Experts of a small language model.
Experts: 16 experts in each of 11 layers, 4 picks a token, a sigmoid router.
Below are experts of layer 3 (counted from 0) of a mixture-of-experts language model. Rows are named router (the router's row for the expert), up (a neuron's input weights, with its number) and show model dimensions 192-239. Each number is 200 + 30 x the weight over its row's rms, rounded and kept within 0 to 999.
After each expert's rows: "mostly gets" lists some tokens that are sent to it at least half of the time. This comes from a sample of Wikipedia text that the model never trained on.

# expert 6
router,217,243,228,201,189,174,231,181,216,195,245,192,182,241,178,124,233,210,207,226,193,181,191,161,159,220,233,185,210,175,185,173,184,234,190,162,195,159,208,199,113,242,219,209,218,210,204,185
up18,230,272,204,180,198,176,260,220,261,197,229,210,223,230,209,203,179,199,154,216,165,227,215,155,164,192,172,204,249,234,162,250,227,201,178,251,216,203,210,276,131,206,156,187,185,146,211,221
up19,125,189,182,171,199,197,171,186,102,167,202,285,178,190,195,179,217,230,195,205,219,196,189,210,237,219,220,209,215,190,287,198,245,154,196,167,180,237,217,198,181,206,205,136,192,201,178,215
up20,183,157,148,120,196,196,256,182,254,167,213,190,224,211,181,189,205,212,197,197,258,219,134,149,204,196,190,157,164,141,182,247,140,214,197,162,192,243,187,178,186,240,263,194,217,168,203,184
up21,184,216,214,153,158,184,173,200,291,175,213,261,216,209,174,188,182,185,167,165,232,173,186,187,201,209,186,221,220,119,173,228,259,268,223,162,192,182,193,174,161,168,210,221,161,234,201,169
up22,131,240,171,253,227,247,184,214,234,196,220,218,185,219,190,179,228,169,175,149,218,179,221,240,211,213,222,254,185,153,234,162,222,143,207,208,232,171,243,204,203,248,209,194,155,175,118,203
up23,146,203,224,222,231,163,215,162,196,237,216,222,221,220,163,208,228,191,199,170,183,191,207,200,195,187,156,227,240,220,210,191,236,190,230,169,181,194,227,162,212,217,216,209,213,219,237,183
up24,218,186,208,289,199,101,268,175,220,215,167,224,192,206,207,94,191,225,230,217,181,148,210,202,217,154,177,211,179,159,180,184,219,224,244,266,191,187,209,204,184,204,217,232,262,135,134,183
up25,177,169,213,174,182,156,208,212,223,175,183,241,210,237,237,257,240,179,166,206,205,220,176,188,208,209,194,209,207,165,127,239,144,202,220,145,202,142,201,192,180,219,232,204,209,206,203,170
up26,179,154,299,211,233,214,199,198,173,260,241,209,232,168,174,180,141,197,181,207,222,176,257,210,194,231,217,206,209,178,244,204,129,244,207,189,229,181,209,219,213,193,212,233,261,178,134,271
up27,181,181,222,176,220,187,258,156,242,173,166,177,174,211,193,259,195,172,239,168,191,157,202,217,141,149,198,212,220,196,211,200,224,216,204,207,208,218,201,179,176,167,245,187,200,160,169,201
up28,204,181,192,179,228,179,288,226,211,165,208,221,200,234,208,197,169,224,216,200,217,215,220,174,207,188,183,247,152,179,185,221,165,177,224,126,203,211,207,176,230,235,177,173,215,197,199,221
up29,228,192,211,154,158,124,202,172,177,160,236,194,202,194,196,201,192,207,214,196,233,183,165,157,209,204,249,155,184,178,203,204,174,233,224,188,245,207,223,138,198,210,201,241,172,214,204,169
up30,164,182,223,207,165,266,190,202,188,145,245,192,252,193,217,245,195,219,212,207,167,200,149,209,180,183,117,221,204,184,194,179,237,171,136,160,167,191,181,223,162,238,223,198,191,226,207,147
up31,241,160,188,235,136,203,203,206,207,203,231,230,204,266,218,191,240,249,180,178,196,202,172,257,228,212,183,173,226,221,218,198,144,150,213,158,172,221,172,275,220,216,146,215,236,263,213,168
up32,279,177,158,200,257,225,207,190,197,184,202,208,210,198,194,209,173,227,205,185,108,252,174,214,180,213,167,223,247,195,176,224,252,251,132,196,301,217,195,168,185,158,199,203,172,189,170,163
up33,197,199,198,213,201,187,184,160,180,167,179,209,206,135,188,196,177,253,239,201,205,200,242,204,192,202,209,242,197,196,156,162,200,209,236,162,234,236,214,236,211,267,160,176,169,155,182,164
mostly gets: "s.", ".", "2", "4", "3", ")."

# expert 10
router,223,217,157,194,142,180,178,181,232,200,250,179,216,171,171,140,198,187,231,210,183,198,202,218,196,123,218,216,158,207,189,241,266,244,209,154,222,185,169,238,143,210,230,224,205,226,217,223
up18,208,196,181,180,138,190,224,190,205,196,168,174,199,148,225,170,263,176,167,206,225,169,226,181,192,162,211,189,132,206,196,179,250,226,197,196,271,218,171,251,200,188,193,192,203,224,177,226
up19,233,149,210,243,230,171,174,190,224,250,194,165,229,170,206,181,211,221,190,187,185,186,215,217,234,197,191,193,193,180,250,177,212,209,219,169,174,237,183,180,228,203,218,219,193,300,230,182
up20,166,128,227,254,220,210,171,196,195,180,174,259,199,224,184,193,220,187,208,220,115,227,198,196,231,221,188,190,192,221,219,158,217,161,147,200,186,209,213,202,149,211,198,233,228,195,224,256
up21,143,155,222,205,199,208,227,200,181,185,211,169,161,237,231,185,236,166,180,188,215,234,219,153,197,200,214,214,242,185,201,196,212,178,247,191,194,188,200,174,261,195,211,217,244,136,214,214
up22,218,206,207,172,234,236,180,176,228,172,230,228,221,268,182,181,159,158,194,172,218,199,216,210,188,194,142,220,232,177,189,214,244,222,195,227,225,161,218,215,231,185,186,174,204,224,274,151
up23,181,207,197,168,182,217,224,198,242,192,201,205,173,247,180,156,254,232,186,213,143,211,214,214,268,168,197,243,252,215,220,257,209,138,159,243,232,198,213,176,148,179,214,197,213,192,157,187
up24,206,213,196,199,180,158,180,215,174,189,265,216,177,209,169,215,114,176,200,199,168,188,222,130,165,187,200,212,205,170,158,211,209,241,170,189,246,188,221,213,128,192,172,225,211,189,215,207
up25,178,229,154,198,184,176,155,236,191,197,195,160,261,172,168,193,191,230,185,172,118,185,215,140,254,204,200,157,222,202,203,184,234,132,216,221,241,239,218,191,220,202,186,216,215,243,264,219
up26,186,252,209,150,257,306,207,200,212,201,213,202,201,207,244,231,219,223,176,227,235,199,221,181,201,192,190,207,190,202,211,200,223,190,188,147,208,167,199,218,91,201,184,177,178,159,174,171
up27,168,173,222,191,268,194,169,159,266,185,228,194,206,255,167,202,233,177,202,173,213,227,214,166,208,183,154,214,239,201,206,214,232,198,190,177,238,207,199,227,173,254,205,180,180,213,197,233
up28,176,258,162,205,235,106,190,196,203,250,198,233,193,244,173,222,175,223,209,212,180,206,214,240,203,232,219,210,265,187,156,166,217,168,204,222,200,187,193,175,177,216,181,186,151,150,121,177
up29,130,113,223,195,186,244,178,149,210,195,185,162,221,221,151,131,170,218,225,179,188,205,187,181,208,176,229,209,179,238,169,194,195,178,207,194,234,143,184,212,205,172,226,187,169,231,221,213
up30,173,184,203,191,227,190,186,169,211,223,206,221,206,214,214,253,192,224,229,195,198,191,271,211,219,189,183,184,212,214,199,207,222,127,223,217,266,204,209,102,204,227,146,220,221,249,161,232
up31,182,196,208,219,202,195,158,224,200,155,267,237,185,237,207,208,175,180,182,192,179,178,206,261,181,232,239,207,221,162,191,156,229,212,209,194,181,227,193,194,199,209,198,232,171,200,226,219
up32,229,103,173,161,185,179,190,188,173,133,216,257,210,226,172,209,210,186,196,151,229,208,206,179,207,221,166,225,175,183,197,196,174,206,222,167,196,195,210,135,240,185,192,204,201,231,230,204
up33,223,161,240,176,276,270,155,218,227,200,220,226,198,214,182,216,261,227,174,197,190,187,164,144,146,184,204,185,134,186,222,220,198,131,189,189,209,161,201,231,186,144,184,243,174,227,208,185
mostly gets: " |", " was", " as", " by", " in", " is"

# expert 8
router,240,181,286,219,193,204,191,167,189,209,204,210,200,240,185,203,168,221,238,203,192,176,222,138,171,274,202,221,232,201,129,235,212,193,183,180,141,196,194,242,156,241,199,215,246,202,239,220
up0,163,130,216,225,218,209,163,182,223,231,208,228,130,196,194,187,239,233,185,222,177,223,233,227,170,198,146,228,198,211,247,143,156,202,188,217,126,252,227,141,255,180,218,201,263,181,222,264
up1,237,170,199,218,188,178,189,194,170,209,204,204,175,169,216,208,223,226,202,193,165,188,247,206,155,197,213,194,174,171,215,227,208,176,206,159,225,191,177,232,156,175,222,179,231,242,161,209
up2,160,204,173,156,217,230,171,190,201,169,202,200,150,239,166,174,173,213,173,194,167,163,171,218,192,196,194,226,180,171,151,155,246,185,190,178,142,232,210,200,203,203,196,194,122,229,144,245
up3,145,212,222,174,188,146,207,223,200,263,208,171,202,197,194,179,186,208,170,197,181,197,212,146,201,204,182,161,154,204,168,197,169,167,172,240,215,177,175,244,190,161,192,220,180,234,179,156
up4,168,233,187,173,179,173,227,194,199,216,191,233,217,213,152,183,219,208,172,181,194,196,198,211,292,180,195,215,140,237,211,208,210,141,180,164,200,212,194,183,217,198,153,177,207,206,161,187
up5,246,127,252,188,152,168,178,232,190,199,167,184,193,159,170,227,210,189,185,239,188,194,186,243,216,231,155,195,191,231,182,191,210,199,194,214,200,195,190,212,149,189,191,196,218,206,234,169
up6,193,210,169,203,141,201,209,174,215,178,208,205,207,228,167,243,272,171,240,182,197,173,214,213,156,224,178,217,197,177,218,196,237,188,188,194,207,186,192,196,205,152,263,237,199,196,210,202
up7,165,229,197,236,144,161,181,189,201,162,217,165,155,186,204,172,221,216,176,216,178,226,206,191,188,220,163,206,216,210,250,244,189,193,190,200,290,169,202,234,213,194,230,220,154,230,164,151
up8,211,147,232,170,216,250,204,176,134,192,215,244,217,190,214,196,222,167,170,219,192,188,224,213,187,223,241,199,223,158,222,194,191,222,209,218,202,225,193,176,203,232,198,179,258,197,195,192
up9,206,194,156,188,275,176,205,197,168,226,223,212,165,215,204,223,228,179,192,181,185,189,213,222,196,232,219,220,200,207,185,187,186,228,211,194,253,237,179,199,193,191,162,243,230,198,197,199
up10,189,152,173,266,209,182,238,195,184,238,215,143,195,207,191,213,255,224,181,284,241,184,221,174,241,213,199,216,203,158,178,210,190,213,230,200,224,229,220,226,241,191,185,153,226,257,198,198
up11,183,241,275,168,198,179,219,182,179,177,189,193,211,146,245,144,174,174,208,172,196,148,246,246,202,230,203,205,180,223,144,248,233,178,174,176,177,180,173,218,156,197,209,185,186,227,155,243
up12,244,177,156,188,231,191,215,213,199,165,178,184,200,197,194,136,202,210,179,209,160,233,213,202,241,218,168,199,154,188,242,239,195,170,194,257,234,133,198,214,189,217,199,212,188,272,167,208
up13,217,164,250,227,269,185,184,214,242,213,211,181,120,185,200,178,207,175,248,247,200,206,180,201,182,235,213,204,196,223,135,210,186,243,182,179,229,228,218,181,187,180,218,181,198,197,213,216
up14,204,195,167,254,152,253,199,224,199,230,192,160,240,210,221,266,230,155,202,191,224,187,161,232,222,175,205,123,211,169,166,247,203,174,222,189,221,197,187,215,214,193,282,206,253,195,227,198
up15,170,182,197,230,265,229,236,177,261,223,185,155,174,179,224,196,215,205,187,202,175,178,178,250,246,191,201,204,199,202,249,200,236,193,217,240,133,158,212,205,179,227,289,184,195,188,226,176
mostly gets: " State", " American", "C", " USA", " States", "ina"

# expert 11
router,175,201,210,230,192,213,171,159,231,228,208,200,192,188,167,208,232,195,215,203,191,179,256,175,265,190,170,209,185,175,195,191,176,232,138,180,242,211,182,234,143,214,201,243,222,207,155,210
up18,227,193,183,202,240,197,195,113,223,177,217,188,214,162,166,202,212,199,229,250,229,195,149,159,242,209,224,160,218,250,170,178,139,167,227,221,227,116,203,271,162,229,170,227,156,201,151,189
up19,195,146,193,177,205,125,177,198,225,178,210,207,159,203,213,203,232,177,181,202,190,215,189,173,199,176,134,264,240,168,226,159,189,180,187,177,218,216,189,173,114,225,214,220,187,233,242,209
up20,216,212,204,204,259,201,173,183,202,206,163,206,188,158,132,219,195,179,168,172,191,148,179,213,137,196,200,199,136,186,169,198,251,202,227,194,159,150,191,187,181,209,190,199,217,192,203,197
up21,189,195,163,146,208,216,240,161,210,245,189,200,236,228,253,140,198,174,160,201,204,222,259,182,211,200,202,250,229,185,255,181,259,170,228,222,159,214,226,205,152,188,183,190,170,117,241,223
up22,172,282,179,222,138,197,204,170,180,200,218,205,224,244,166,197,181,160,159,181,225,225,148,204,189,221,229,174,252,190,171,192,266,250,168,282,210,177,210,207,181,177,229,164,148,169,178,187
up23,207,182,184,180,148,189,206,205,163,168,218,212,216,212,254,215,181,214,238,224,225,165,242,164,202,238,218,210,164,197,170,200,198,141,171,217,195,177,237,227,137,182,195,208,192,195,248,220
up24,140,221,155,214,200,185,235,189,200,184,196,187,227,198,168,209,224,155,222,231,142,175,237,158,136,156,186,182,254,197,224,179,210,176,207,219,172,183,232,241,172,261,211,227,192,178,191,214
up25,182,162,200,166,213,134,151,193,155,191,202,196,184,209,231,134,188,203,175,169,164,216,164,246,233,165,218,101,217,175,167,212,274,213,204,184,189,221,186,148,222,196,196,227,247,180,175,187
up26,202,195,242,202,168,240,160,222,132,168,221,195,234,233,140,196,173,217,207,163,234,196,178,257,230,189,211,141,192,189,228,194,164,261,223,185,236,181,211,166,208,241,165,151,217,215,154,207
up27,154,198,189,201,203,164,193,185,248,176,207,185,217,209,192,181,195,212,196,213,226,185,249,191,191,216,216,190,242,197,216,114,203,213,240,206,189,175,184,194,288,169,210,233,220,148,214,177
up28,201,201,193,137,217,126,202,197,161,158,194,199,191,191,185,241,151,190,198,218,237,231,137,185,201,134,174,211,201,196,176,241,269,195,170,203,200,217,189,213,243,210,192,191,227,226,184,226
up29,209,244,207,205,164,175,148,132,219,183,217,221,169,185,191,214,235,219,206,207,173,181,214,167,210,221,222,184,209,171,212,232,189,223,201,187,220,214,206,186,190,211,177,196,260,250,204,205
up30,218,200,257,236,224,203,216,156,183,243,189,179,239,196,228,195,279,220,195,213,219,191,218,195,234,245,170,184,198,215,215,174,204,225,236,245,249,150,194,200,157,212,230,154,247,240,202,169
up31,162,195,184,195,197,270,216,225,186,201,180,206,177,198,223,230,181,223,176,188,206,203,147,206,191,210,247,123,185,221,220,198,197,166,203,201,238,188,181,193,169,182,171,196,233,191,178,201
up32,174,151,208,184,176,203,207,195,222,200,175,218,183,220,254,230,170,216,190,196,178,213,181,149,177,230,224,209,193,213,186,189,237,226,214,163,193,215,162,227,237,221,212,171,229,238,170,206
up33,201,244,203,200,202,176,209,164,243,238,148,223,209,226,213,156,213,135,214,183,187,186,168,169,235,205,216,216,239,223,185,238,229,195,203,145,177,197,207,258,178,180,184,149,183,133,210,201
mostly gets: "_{", " Sch", " +", " No.", "----", " 0;"

# expert 14
router,201,130,242,190,213,181,172,174,199,161,203,152,185,164,157,218,176,234,255,171,162,171,199,190,197,207,195,184,198,217,152,185,219,204,162,195,178,241,208,217,182,187,143,186,193,235,220,165
up18,185,230,177,173,201,233,212,200,208,242,188,219,147,173,234,192,143,178,146,175,169,222,182,243,204,228,190,227,188,205,150,168,265,217,170,235,200,157,209,176,178,184,165,203,219,210,185,241
up19,254,183,210,222,135,209,208,182,209,218,233,215,204,177,167,189,173,193,223,218,175,161,184,233,209,209,189,154,206,183,173,205,235,220,195,216,124,216,175,180,222,210,175,196,247,192,182,186
up20,208,241,168,181,115,218,203,228,184,166,199,221,211,222,176,238,138,218,232,177,209,200,198,221,206,188,182,193,226,228,171,175,270,221,189,219,176,195,204,196,149,202,215,180,188,185,185,205
up21,252,236,225,223,136,200,158,170,241,227,216,216,220,167,269,185,185,192,157,172,188,193,183,210,170,188,217,205,211,193,199,218,258,233,177,146,147,179,170,178,235,197,205,216,169,243,194,187
up22,232,216,193,249,182,228,224,222,217,208,234,244,201,241,136,217,157,160,227,206,163,192,186,233,213,220,162,225,184,229,161,153,154,246,239,195,258,209,191,234,194,202,140,174,157,246,188,213
up23,275,210,237,198,169,171,208,212,201,165,212,120,231,193,142,171,261,166,258,180,187,165,206,244,233,202,156,164,234,179,150,171,165,227,217,216,197,209,229,176,201,224,174,181,136,254,212,194
up24,165,132,188,232,212,248,141,153,219,176,206,206,162,215,240,190,213,211,173,248,158,209,178,129,176,228,152,151,218,222,170,159,160,213,205,225,182,214,218,151,201,208,212,267,208,265,230,225
up25,226,195,212,212,200,189,212,211,200,254,205,208,159,208,217,174,204,236,223,220,198,144,186,227,223,205,213,243,188,196,175,206,203,206,205,208,172,197,221,172,245,212,227,232,209,124,163,176
up26,187,185,167,184,221,215,229,219,228,205,192,223,177,214,156,178,210,163,199,162,223,219,227,195,190,240,243,222,179,196,190,164,281,200,184,207,225,271,148,271,210,199,205,203,205,235,171,188
up27,203,213,206,172,238,158,189,207,180,158,195,197,233,215,233,225,115,204,230,217,127,227,126,215,181,206,195,221,168,193,242,238,218,257,153,225,165,197,197,213,242,215,202,211,198,237,213,245
up28,213,178,178,181,220,226,217,204,190,175,198,160,183,201,142,164,213,222,184,157,176,217,164,186,198,166,219,217,222,201,210,219,224,208,189,189,223,172,163,152,154,194,218,215,190,213,171,236
up29,121,177,142,200,140,220,219,190,192,208,193,128,177,213,231,216,226,147,179,197,152,198,221,171,182,125,215,232,243,174,167,141,165,184,179,251,132,223,197,221,149,208,188,198,207,171,193,223
up30,198,193,139,205,183,208,193,221,267,173,208,193,178,248,230,151,202,210,192,206,212,210,241,169,251,154,221,199,236,178,142,195,179,191,183,157,165,228,198,209,175,182,198,198,197,251,184,229
up31,162,282,149,169,183,174,210,181,226,167,212,151,153,218,187,229,223,235,245,196,206,184,169,204,172,210,199,222,207,231,230,186,196,222,188,232,192,202,172,227,257,197,189,157,221,183,215,201
up32,179,177,173,179,185,189,225,201,179,171,210,195,252,168,245,196,213,234,208,168,194,187,175,166,168,218,234,157,189,184,227,173,208,258,216,179,167,176,176,196,215,213,273,190,189,189,207,204
up33,250,215,168,193,190,222,171,167,156,204,205,204,154,188,216,191,176,253,236,240,180,211,251,264,111,198,201,224,224,224,123,178,227,184,240,182,182,216,202,196,148,220,218,220,203,212,205,192
mostly gets: " G", " m", " V", " c", " d", " M"

# expert 9
router,188,200,164,174,196,169,230,207,215,229,233,206,202,140,210,190,240,182,189,183,223,169,187,252,184,178,196,171,214,165,237,239,227,174,202,160,252,201,223,225,195,214,193,177,223,223,177,201
up0,176,169,211,181,206,134,165,188,210,158,199,203,171,209,190,247,221,228,211,164,182,218,155,195,251,187,222,225,217,216,137,242,198,223,190,201,191,212,199,302,152,194,238,184,215,145,187,193
up1,197,163,170,194,192,216,253,226,145,180,219,190,217,95,233,167,186,270,195,177,195,228,180,254,193,237,197,211,192,220,179,156,186,211,185,161,178,227,199,240,238,192,255,215,216,238,157,167
up2,247,165,172,157,278,190,174,219,174,196,187,247,207,264,213,177,173,171,199,162,201,220,197,206,211,148,196,177,255,154,280,209,205,183,198,187,190,249,201,211,185,183,162,230,178,136,214,188
up3,143,193,172,200,236,144,178,198,238,70,203,217,181,169,224,280,150,205,210,198,193,191,183,152,204,166,237,207,277,205,168,188,194,226,189,164,178,161,213,191,166,228,155,182,184,237,215,232
up4,269,257,237,256,193,238,221,195,161,117,191,183,185,163,191,165,225,200,206,175,203,194,195,152,232,173,222,199,242,159,220,139,187,216,164,209,176,204,214,216,206,179,217,158,204,175,200,229
up5,220,154,208,192,206,194,147,203,161,177,209,200,169,191,145,228,194,206,182,192,212,156,199,223,249,199,189,224,184,202,213,242,180,196,166,214,210,234,187,178,229,217,175,164,219,178,196,246
up6,192,164,214,183,275,205,262,195,243,205,170,214,185,191,198,172,208,252,213,202,207,198,192,236,214,228,223,208,149,186,200,203,224,163,197,217,194,185,222,173,181,215,167,209,162,191,199,235
up7,178,170,218,257,198,177,184,224,213,157,205,170,199,159,219,200,236,156,171,241,177,203,208,211,175,160,239,191,133,210,236,183,251,228,214,130,168,173,175,183,197,218,238,174,194,194,119,277
up8,169,228,195,169,165,188,218,167,226,145,207,164,197,166,198,193,252,178,208,179,225,211,229,230,220,179,237,209,238,220,178,187,185,252,206,115,174,175,221,199,153,186,206,188,222,242,183,182
up9,185,182,265,198,124,193,160,179,228,174,182,183,172,139,216,224,257,222,187,240,218,215,197,222,231,227,157,216,199,213,195,235,282,183,226,193,193,149,218,159,293,184,150,186,194,247,178,156
up10,145,218,202,175,198,235,178,203,226,208,213,177,165,183,176,196,195,166,209,234,175,200,177,210,167,230,207,196,198,163,210,187,226,209,215,169,151,185,219,183,246,222,216,205,157,199,185,136
up11,207,183,142,176,191,146,167,160,235,223,179,162,178,152,204,245,271,225,179,149,180,160,240,204,170,201,130,188,164,234,245,234,185,153,195,186,235,225,214,196,189,199,216,189,221,199,191,214
up12,259,221,218,195,234,207,263,189,226,213,219,183,199,137,171,226,246,212,181,219,197,198,164,198,255,185,168,185,245,207,183,142,161,186,205,196,158,206,158,150,208,215,153,226,232,230,248,138
up13,206,182,219,187,176,154,228,202,183,142,211,207,187,244,183,154,175,237,202,229,226,201,223,186,195,172,182,199,281,217,162,231,193,230,183,198,224,187,206,188,173,196,188,202,199,197,194,239
up14,163,213,194,201,226,178,240,206,162,228,221,229,198,201,217,161,243,144,180,165,218,217,214,195,178,218,185,177,208,171,249,198,214,217,204,237,209,186,194,162,190,201,188,194,197,261,172,204
up15,265,225,225,203,208,183,199,158,207,193,212,213,166,243,162,165,190,182,212,262,151,218,233,234,177,220,224,201,208,235,164,156,214,225,206,225,215,169,199,221,181,175,175,191,216,199,170,255
mostly gets: " in", ".", " and", " the", " The", ","

# expert 3
router,202,228,195,214,207,188,214,198,225,218,184,137,168,187,151,206,245,194,186,237,207,187,223,193,196,199,211,123,188,174,196,219,217,256,198,178,213,256,187,212,180,182,192,216,252,218,187,208
up0,240,173,236,167,206,165,209,188,251,232,232,177,235,200,204,199,167,207,224,220,202,196,221,199,257,184,231,218,198,195,186,226,154,249,197,227,269,174,173,220,197,189,149,166,167,212,183,238
up1,174,153,191,220,210,247,225,199,177,254,214,217,199,185,232,143,236,214,226,178,206,187,177,166,183,148,199,217,171,190,190,219,193,223,213,189,220,202,190,217,214,237,225,233,169,236,273,257
up2,162,221,283,282,200,209,187,210,157,208,211,245,195,167,147,198,244,227,204,228,210,184,196,212,203,223,186,194,287,208,157,247,183,195,231,191,208,177,217,222,177,189,208,189,212,116,189,164
up3,220,220,202,246,200,175,203,181,309,162,216,219,201,247,219,195,183,243,206,242,183,193,192,174,186,266,209,169,184,195,207,218,221,175,216,210,171,163,201,156,187,283,230,187,191,283,197,170
up4,199,217,161,198,205,208,179,182,186,252,219,190,188,179,201,203,234,225,215,222,243,207,209,179,178,196,248,171,161,227,126,235,161,231,210,209,254,206,221,218,205,223,159,184,153,197,161,228
up5,159,152,216,196,195,167,211,196,145,140,221,187,182,143,208,186,217,228,213,225,232,212,153,228,238,210,145,211,218,237,254,205,229,227,157,247,235,213,190,224,206,196,209,215,246,248,155,235
up6,188,221,189,241,202,205,232,204,196,217,250,188,210,202,182,203,207,211,235,230,211,178,203,255,164,202,205,161,183,203,232,159,162,208,188,230,168,233,240,234,207,185,185,249,261,260,191,197
up7,173,192,159,248,198,155,189,216,242,185,201,200,210,210,182,244,131,164,240,214,188,195,194,193,188,200,187,214,208,186,191,195,213,237,202,167,218,292,181,204,192,214,178,195,172,199,228,234
up8,206,198,206,208,179,224,185,188,230,207,227,179,204,196,186,224,164,243,194,168,206,209,201,226,250,246,219,207,209,189,200,174,201,187,200,226,157,213,221,194,193,168,168,191,217,250,182,280
up9,180,174,239,214,198,224,193,238,190,213,182,205,204,242,222,228,207,154,197,239,144,223,222,210,232,196,208,208,237,202,233,162,147,224,218,192,254,174,209,224,191,200,154,251,137,161,226,232
up10,186,243,219,131,211,243,213,179,214,217,215,205,232,259,184,227,185,211,213,267,163,220,229,187,230,231,219,167,210,192,103,212,206,200,195,226,158,188,190,211,216,176,192,280,243,191,227,209
up11,203,198,208,236,163,191,191,170,247,224,179,183,260,210,261,219,178,188,215,190,174,195,233,214,206,217,209,218,236,176,236,158,170,291,210,165,201,193,195,183,265,180,193,162,203,178,195,232
up12,220,202,240,195,166,162,179,172,168,219,216,237,151,236,182,178,197,216,220,182,138,206,222,228,255,128,196,141,204,201,224,167,192,227,211,234,197,177,168,259,179,223,195,176,241,209,220,187
up13,161,153,175,178,175,170,194,192,201,235,232,233,234,204,229,196,192,216,176,192,177,162,162,100,157,181,201,140,268,175,184,182,180,164,193,178,216,207,193,194,211,208,182,239,197,215,202,196
up14,209,177,217,160,189,173,173,194,228,178,184,171,185,180,195,215,260,183,179,233,210,197,277,246,259,221,208,206,201,203,205,229,197,211,205,168,150,191,200,240,179,164,240,170,236,216,188,234
up15,198,215,159,160,127,233,226,190,159,206,211,163,212,223,180,180,257,208,179,192,168,190,201,168,179,195,184,171,194,194,195,230,135,208,204,227,201,213,219,203,175,194,188,158,200,188,211,185
mostly gets: "|", " In", "The", " \"", "In", "-"

# expert 15
router,154,234,187,184,227,183,212,178,189,219,209,169,193,197,154,211,223,234,246,217,199,211,211,212,216,253,201,146,190,195,217,192,214,181,190,173,171,258,167,251,167,217,193,236,228,241,189,203
up0,189,197,152,179,213,184,208,220,249,218,224,169,190,162,195,247,191,269,172,198,160,199,204,226,172,197,180,198,215,178,222,193,285,144,223,207,206,199,203,199,197,232,179,245,209,223,161,222
up1,163,213,192,220,197,225,227,177,180,200,228,216,151,139,150,182,190,220,217,201,212,223,150,219,219,141,166,186,179,219,202,224,234,224,192,218,197,186,207,258,173,195,180,213,182,186,276,221
up2,185,190,192,197,215,207,240,203,211,213,208,179,131,189,223,214,137,209,182,221,154,181,197,184,180,181,208,222,183,226,196,227,209,151,183,172,228,157,192,218,177,187,181,246,189,174,154,185
up3,250,241,277,187,174,227,224,217,214,211,214,171,173,219,154,193,223,204,200,204,216,224,199,229,248,235,198,233,196,201,145,161,204,191,183,159,207,145,173,184,238,224,167,153,193,186,175,176
up4,167,262,224,170,215,162,212,219,194,205,188,149,192,156,134,219,166,251,217,210,214,185,239,227,199,199,203,214,210,200,221,179,220,201,202,205,241,183,213,174,215,216,203,176,169,264,237,169
up5,145,229,190,268,222,225,231,173,189,164,200,199,207,238,240,180,141,222,238,210,198,195,246,191,247,174,177,249,233,186,216,165,219,199,203,292,159,204,248,190,203,210,196,194,274,216,169,258
up6,208,261,231,148,225,184,163,193,233,190,199,166,222,209,254,219,225,187,242,241,148,194,209,223,206,190,228,146,234,226,182,205,186,188,188,221,205,172,211,218,210,205,166,178,214,232,231,226
up7,198,217,228,181,192,217,234,205,191,180,154,187,137,202,245,226,221,210,198,232,193,200,177,216,169,190,210,200,259,193,201,168,198,161,178,192,253,212,232,175,215,218,197,188,228,187,152,224
up8,165,194,186,219,228,165,219,178,210,187,215,205,163,198,168,224,262,230,223,227,234,191,170,237,253,206,248,207,199,167,222,202,225,171,219,201,181,196,180,200,253,191,238,188,242,167,157,200
up9,227,259,183,204,249,160,201,192,196,207,197,178,157,200,239,251,232,201,203,210,209,225,233,250,253,225,232,196,210,226,198,163,221,240,197,183,161,190,181,244,249,222,203,192,181,214,153,196
up10,206,236,194,224,262,230,215,176,164,183,241,204,156,215,228,237,208,178,200,230,216,229,227,178,194,245,151,230,186,205,254,202,232,191,205,201,223,199,194,182,163,160,188,246,211,194,227,188
up11,187,158,193,181,199,180,178,154,222,157,191,182,166,192,92,189,173,200,198,228,236,202,207,203,252,201,187,167,181,121,254,238,170,204,191,201,206,173,222,164,215,211,224,179,197,195,213,191
up12,161,203,156,266,192,228,209,218,175,205,214,160,181,188,213,208,184,242,221,162,175,197,231,256,259,180,175,147,278,176,257,199,200,186,189,302,210,204,200,155,234,216,223,209,204,250,217,247
up13,185,210,225,163,204,178,169,170,231,163,187,191,139,190,251,205,187,239,266,209,164,227,228,234,168,254,204,198,169,183,187,191,177,222,238,135,176,138,180,225,213,206,205,187,226,185,153,222
up14,223,241,191,235,210,167,192,180,209,180,194,163,182,193,175,133,220,188,237,241,186,212,210,140,203,205,232,193,268,232,128,225,188,197,256,271,163,231,205,201,196,234,254,144,211,203,218,190
up15,184,251,257,176,190,176,204,185,180,206,214,181,219,242,200,247,182,213,136,176,191,201,187,219,241,248,228,196,222,209,187,253,235,183,242,183,180,200,184,242,233,225,138,190,195,217,196,200
mostly gets: " B", " G", " L", " 6", " K", " T"